Experts of a small language model: 4285 steps.
Below are experts of layer 6 (counted from 0) of a mixture-of-experts language model. Rows are named router (the router's row for the expert), gate (a neuron's input weights, with its number), up (a neuron's input weights, with its number) and show model dimensions 0-191. Each number is 50 + 12 x the weight over its row's rms, rounded and kept within 0 to 99.
After each expert's rows: a language model's description of what the expert responds to. This comes from a sample of Wikipedia text that the model never trained on.

# expert 11
router:48 43 39 54 54 48 56 67 46 37 56 51 50 39 42 32 58 49 58 78 27 48 51 72 35 55 21 58 34 57 41 38 37 67 60 33 59 41 61 57 52 57 62 50 35 46 30 39 62 45 71 38 53 44 51 43 23 33 52 68 58 33 67 55 34 63 64 62 57 42 51 69 28 52 57 46 47 32 65 50 55 56 47 46 44 35 69 45 47 47 60 38 65 53 50 70 71 53 31 55 49 51 60 65 40 56 51 47 57 46 42 32 38 46 59 47 43 61 39 44 50 30 55 40 43 32 48 55 26 72 59 52 64 62 56 62 62 49 34 46 35 49 46 61 53 40 83 45 53 56 51 65 48 36 42 33 71 51 63 70 45 75 51 54 57 51 58 49 68 35 41 43 63 70 55 55 40 53 43 45 32 47 57 73 87 61 35 45 39 42 54 40
gate0:41 39 40 21 48 46 65 53 39 74 56 53 54 42 69 59 37 56 59 34 52 31 49 58 44 49 41 72 66 57 47 58 46 51 50 58 27 32 53 49 58 63 44 41 54 47 54 64 51 49 71 29 53 57 55 55 45 52 36 70 49 41 35 37 44 50 30 51 43 42 51 51 50 25 30 44 51 65 46 24 60 76 54 68 60 37 45 50 48 60 46 39 59 52 50 70 50 63 33 42 53 59 47 52 51 43 65 52 61 56 63 38 47 47 60 46 49 45 53 51 49 33 43 32 68 75 69 62 47 64 42 44 53 45 43 45 53 48 32 47 58 90 72 42 48 90 41 49 51 47 65 68 51 47 59 43 60 42 43 29 45 65 39 45 63 33 42 61 61 37 42 57 35 52 77 69 44 58 47 47 48 55 57 74 68 55 41 55 47 39 70 72
up0:42 48 38 14 52 43 46 55 42 59 35 58 38 44 69 47 34 46 52 47 37 42 58 57 54 38 62 55 56 46 56 48 56 48 55 37 36 48 54 48 54 62 49 52 41 43 36 57 40 42 76 48 55 57 42 38 40 53 44 75 37 41 28 35 48 45 42 52 32 42 42 37 68 34 54 39 51 50 49 38 67 67 56 55 56 34 58 40 48 70 46 34 57 67 57 56 49 56 40 43 55 56 38 61 49 67 46 49 49 51 60 48 47 67 52 53 54 42 50 55 24 21 30 66 60 54 70 71 45 57 36 56 36 52 34 41 53 50 29 68 62 64 70 42 54 73 36 59 46 54 72 42 50 45 49 29 64 58 63 27 51 46 49 46 65 38 28 58 65 32 33 59 43 41 90 52 66 74 37 60 43 66 65 54 50 24 51 44 53 25 64 52
What it handles: Articles and clause commas. The words the, The, that, which, all, and compass words such as South, plus commas after opening phrases like In 1996.

# expert 9
router:65 35 48 61 65 67 55 49 69 47 31 45 37 59 51 44 49 72 49 35 41 50 55 59 46 43 33 43 62 43 53 45 44 59 61 33 34 50 63 59 42 51 49 41 71 52 39 72 44 41 70 37 52 43 66 64 33 37 50 51 56 34 54 40 48 58 56 49 70 36 58 41 44 37 69 35 59 35 63 46 32 50 52 56 63 29 62 60 52 49 65 22 46 48 55 54 51 36 51 58 62 47 59 51 46 55 61 48 49 51 65 39 45 48 58 35 48 63 41 78 57 47 66 67 50 36 41 32 23 55 53 56 68 45 56 55 81 62 53 60 40 56 44 69 41 45 70 56 25 41 55 65 62 23 63 37 68 58 61 26 51 73 45 52 28 56 61 62 62 41 44 48 48 56 45 66 51 52 27 35 45 61 69 58 75 68 38 57 50 35 60 42
gate0:46 63 49 49 51 44 48 54 53 70 46 44 35 41 43 40 56 43 58 35 46 26 38 40 43 59 48 38 56 39 70 74 46 47 51 59 66 54 46 61 70 37 44 51 52 35 56 54 50 74 47 66 49 40 71 55 70 54 44 43 47 51 43 50 73 38 32 55 40 34 35 42 42 54 45 46 47 32 54 53 36 27 77 30 59 61 51 51 35 61 55 49 32 80 54 31 64 35 39 53 26 54 40 71 49 61 63 45 56 51 44 54 57 41 54 72 60 54 55 58 44 61 52 59 38 45 33 54 51 47 45 40 50 49 34 42 36 53 70 68 64 64 59 44 51 28 32 45 63 43 61 59 59 46 64 49 68 60 47 68 42 46 23 36 52 37 22 55 65 49 51 52 48 36 37 46 72 38 61 66 61 64 53 53 53 30 41 57 86 51 31 30
up0:57 49 64 37 49 65 72 53 57 57 66 59 55 54 44 61 54 91 66 34 49 42 47 58 39 66 47 37 32 38 64 47 34 44 39 66 31 30 56 51 63 71 49 55 51 39 56 58 57 61 62 53 55 47 50 47 56 63 53 47 66 41 51 48 45 47 62 79 39 29 45 70 66 50 79 42 48 63 73 40 55 43 48 64 54 33 39 73 45 40 31 45 62 55 47 35 66 53 33 66 52 36 50 56 54 57 42 28 46 62 45 49 57 50 42 43 53 26 52 48 65 58 53 61 50 60 48 49 36 48 47 31 76 45 29 46 62 39 53 84 37 53 51 74 56 42 35 25 56 47 45 51 47 61 29 59 53 55 40 43 64 44 30 69 71 68 48 54 52 44 53 28 42 62 47 54 55 37 47 40 64 45 60 51 51 39 47 62 50 67 38 62
What it handles: Determiners and modifiers. Mainly the, plus its, both, such, new, still, current, former, before nouns in general prose; also Thai script bytes.

# expert 4
router:52 49 57 53 46 79 27 55 54 58 41 65 46 76 46 34 66 66 33 62 80 57 63 54 54 44 33 52 33 55 39 42 33 52 47 45 48 51 58 50 40 62 71 57 47 46 33 52 33 18 70 72 32 61 46 41 40 49 56 54 61 44 54 36 54 51 60 57 54 66 49 59 53 47 59 40 40 51 54 23 43 38 30 43 61 34 66 48 62 52 63 40 56 56 39 47 52 55 69 48 63 52 74 56 52 49 39 46 44 26 25 39 35 57 44 41 37 60 36 58 35 37 57 51 55 55 46 52 26 51 71 43 62 64 57 55 58 67 52 60 41 42 43 51 33 51 65 62 21 57 43 77 34 45 53 60 64 44 75 51 54 49 48 55 36 67 66 47 61 65 53 57 60 73 46 63 44 41 44 36 48 33 43 47 79 52 49 39 45 37 51 47
gate0:36 73 41 40 51 54 47 54 54 67 50 60 39 50 33 60 52 66 55 47 47 43 68 44 67 67 37 51 47 38 60 57 55 42 74 51 42 58 71 30 88 33 64 79 51 38 46 44 32 54 52 65 44 64 53 38 52 56 37 72 62 54 49 22 53 49 41 59 57 43 40 57 45 37 47 62 59 37 13 59 39 38 80 54 38 28 55 59 32 48 42 23 47 44 64 27 47 67 53 26 42 52 47 49 47 50 43 61 43 58 55 61 47 60 52 46 49 50 75 42 46 36 51 70 51 63 33 77 59 51 63 52 33 52 51 39 56 64 40 40 51 51 56 71 42 44 53 48 64 56 32 40 47 51 47 57 57 53 38 40 34 53 57 41 27 61 31 59 57 69 56 45 66 44 35 49 47 43 49 46 43 55 56 35 75 45 61 47 46 61 48 39
up0:41 56 53 50 78 61 50 43 71 61 47 61 48 50 19 56 60 71 59 49 50 49 52 29 84 41 54 36 58 49 52 46 38 44 70 30 43 57 60 53 66 57 79 60 63 21 42 40 41 50 28 55 45 56 56 37 43 54 36 54 38 41 55 37 50 70 55 33 49 68 33 48 60 59 67 20 43 37 44 58 59 54 54 34 36 45 34 60 18 47 51 51 56 49 26 43 63 55 61 47 57 52 60 41 77 53 43 40 44 62 75 35 54 62 52 20 52 55 58 52 56 46 68 50 51 74 52 55 48 73 58 69 45 41 43 28 51 55 34 32 57 47 45 61 38 43 46 50 65 58 46 49 39 51 66 61 38 58 54 61 41 65 59 50 36 53 28 58 62 55 47 42 72 49 38 44 47 41 45 42 49 39 55 61 58 35 47 50 39 42 55 51
What it handles: Bare space tokens. Lone space tokens before numbers, in census figures, route numbers and empty table cells, plus opening brackets before foreign script.

# expert 29
router:57 38 51 42 31 44 52 76 46 71 33 42 46 55 23 45 66 63 43 49 56 64 44 45 34 33 34 49 42 67 52 68 57 66 53 52 33 43 51 35 38 41 60 44 53 73 33 51 46 40 58 40 66 45 57 51 49 66 62 61 66 37 55 36 57 59 72 77 63 42 53 64 30 29 28 70 48 42 55 43 44 51 62 47 50 48 56 47 39 48 58 61 70 55 64 60 25 57 36 48 64 55 65 55 47 39 53 65 58 53 38 43 39 53 55 35 37 44 60 35 45 41 68 41 58 51 37 39 56 52 51 68 62 61 56 49 63 77 27 49 58 55 44 69 41 54 50 58 41 57 39 75 73 52 47 50 67 58 70 36 45 79 57 56 31 49 75 44 58 60 59 51 50 65 53 65 43 41 43 51 35 43 64 44 59 76 26 57 50 49 49 60
gate0:59 70 41 44 54 43 41 57 37 39 53 50 47 50 49 38 48 56 50 59 53 39 63 47 62 67 42 47 39 65 50 55 67 41 53 64 37 40 58 68 35 65 60 45 61 65 32 62 35 30 38 57 63 53 57 63 48 59 39 54 72 54 70 25 53 39 50 46 43 40 56 39 49 36 57 59 59 48 60 50 52 55 63 55 50 60 66 57 38 54 65 61 37 34 37 67 32 39 26 56 57 50 62 43 50 53 52 48 36 56 42 44 47 53 51 64 61 66 54 52 74 63 51 51 45 38 60 40 52 51 53 62 68 78 23 60 62 46 21 59 44 55 27 59 38 46 77 45 42 43 44 60 38 39 48 81 65 15 68 47 62 55 75 56 47 48 76 45 52 43 81 48 57 45 46 53 32 66 37 40 34 52 73 49 41 52 50 73 49 69 46 45
up0:14 23 43 52 55 58 46 44 63 71 44 61 43 51 55 58 64 42 52 31 44 62 36 40 40 45 56 56 51 55 66 36 43 43 47 52 71 58 31 33 72 49 24 44 34 46 68 43 51 79 54 42 37 57 56 36 32 46 70 52 28 60 25 68 58 50 59 40 50 38 43 61 44 54 61 42 43 56 52 57 45 48 48 41 56 18 44 64 57 38 44 41 65 55 52 58 60 50 60 43 49 62 49 48 60 47 54 38 62 48 58 46 40 39 60 41 45 50 56 60 50 42 62 51 67 44 25 60 49 44 50 35 41 33 61 43 46 58 63 57 68 55 50 53 61 43 13 62 71 58 48 53 50 70 61 37 46 65 41 53 27 51 20 53 62 51 26 70 42 41 21 63 50 42 44 35 53 24 59 54 51 46 39 51 43 41 45 54 37 34 42 39
What it handles: Copula verbs, table pipes. Forms of be such as was, is, were, be, been after subjects, plus pipe separators inside tables.

# expert 2
router:50 22 49 42 44 52 47 48 55 49 32 55 62 77 37 33 70 45 59 68 53 63 53 41 35 37 36 49 39 50 51 55 39 46 45 51 33 58 69 34 33 51 67 39 61 55 38 47 62 60 74 30 64 57 65 52 21 46 59 59 57 31 50 34 31 60 66 50 52 44 53 70 40 48 44 48 56 67 62 50 50 71 45 38 61 46 70 62 71 61 67 50 65 55 57 69 42 51 42 48 62 61 48 49 45 49 53 40 69 63 54 43 31 44 58 42 39 62 53 63 55 46 42 57 52 35 39 46 57 57 66 54 59 64 69 73 50 55 35 64 58 64 35 48 66 52 67 65 41 42 61 56 53 49 87 62 43 58 66 47 35 65 53 46 42 72 54 25 48 53 58 42 45 62 56 78 29 58 49 52 55 34 50 75 50 65 44 42 34 40 60 42
gate0:55 57 57 46 44 58 41 36 53 64 69 45 40 48 62 54 31 50 71 51 58 42 43 56 26 57 54 30 46 51 41 32 48 50 42 52 59 63 51 45 52 34 70 39 64 43 35 65 35 28 49 55 47 34 57 43 41 40 49 58 77 49 35 40 40 71 57 30 48 56 65 66 30 43 56 45 59 72 48 50 60 49 49 45 47 72 50 68 67 55 47 53 50 44 50 18 48 46 56 50 38 52 58 41 68 75 38 58 50 69 55 54 54 42 54 68 59 53 46 67 58 31 50 54 57 45 52 35 68 39 47 51 70 43 34 49 38 49 57 42 55 42 65 56 54 66 49 35 50 36 64 58 69 43 51 54 63 59 67 52 56 44 44 45 70 40 69 51 59 35 67 58 75 62 12 57 58 78 48 50 59 56 18 55 38 51 77 38 52 42 71 37
up0:61 54 59 50 50 45 47 53 54 19 76 28 41 44 65 49 47 33 47 59 53 68 68 27 73 59 53 56 50 51 41 41 44 40 53 36 39 48 44 50 38 58 40 50 34 49 51 86 40 48 50 57 43 33 38 63 55 37 58 50 61 62 62 43 39 55 59 45 47 48 57 40 52 51 55 26 60 60 65 59 47 29 58 56 70 99 40 40 59 79 38 37 59 42 27 39 36 60 54 55 52 64 43 45 45 47 50 60 57 39 48 51 36 54 61 74 63 51 42 56 58 42 40 54 51 49 65 52 51 56 40 46 44 46 37 78 46 54 57 34 42 34 45 39 44 37 65 26 33 45 50 15 30 47 69 44 44 45 66 22 61 41 72 56 40 47 40 47 48 46 34 41 41 55 52 51 54 49 48 35 54 67 41 38 51 52 39 45 41 55 45 47
What it handles: Table cell separators. Pipe separators between cells in wikitable rows, plus dashes, semicolons, and clause-linking words like before, until, since.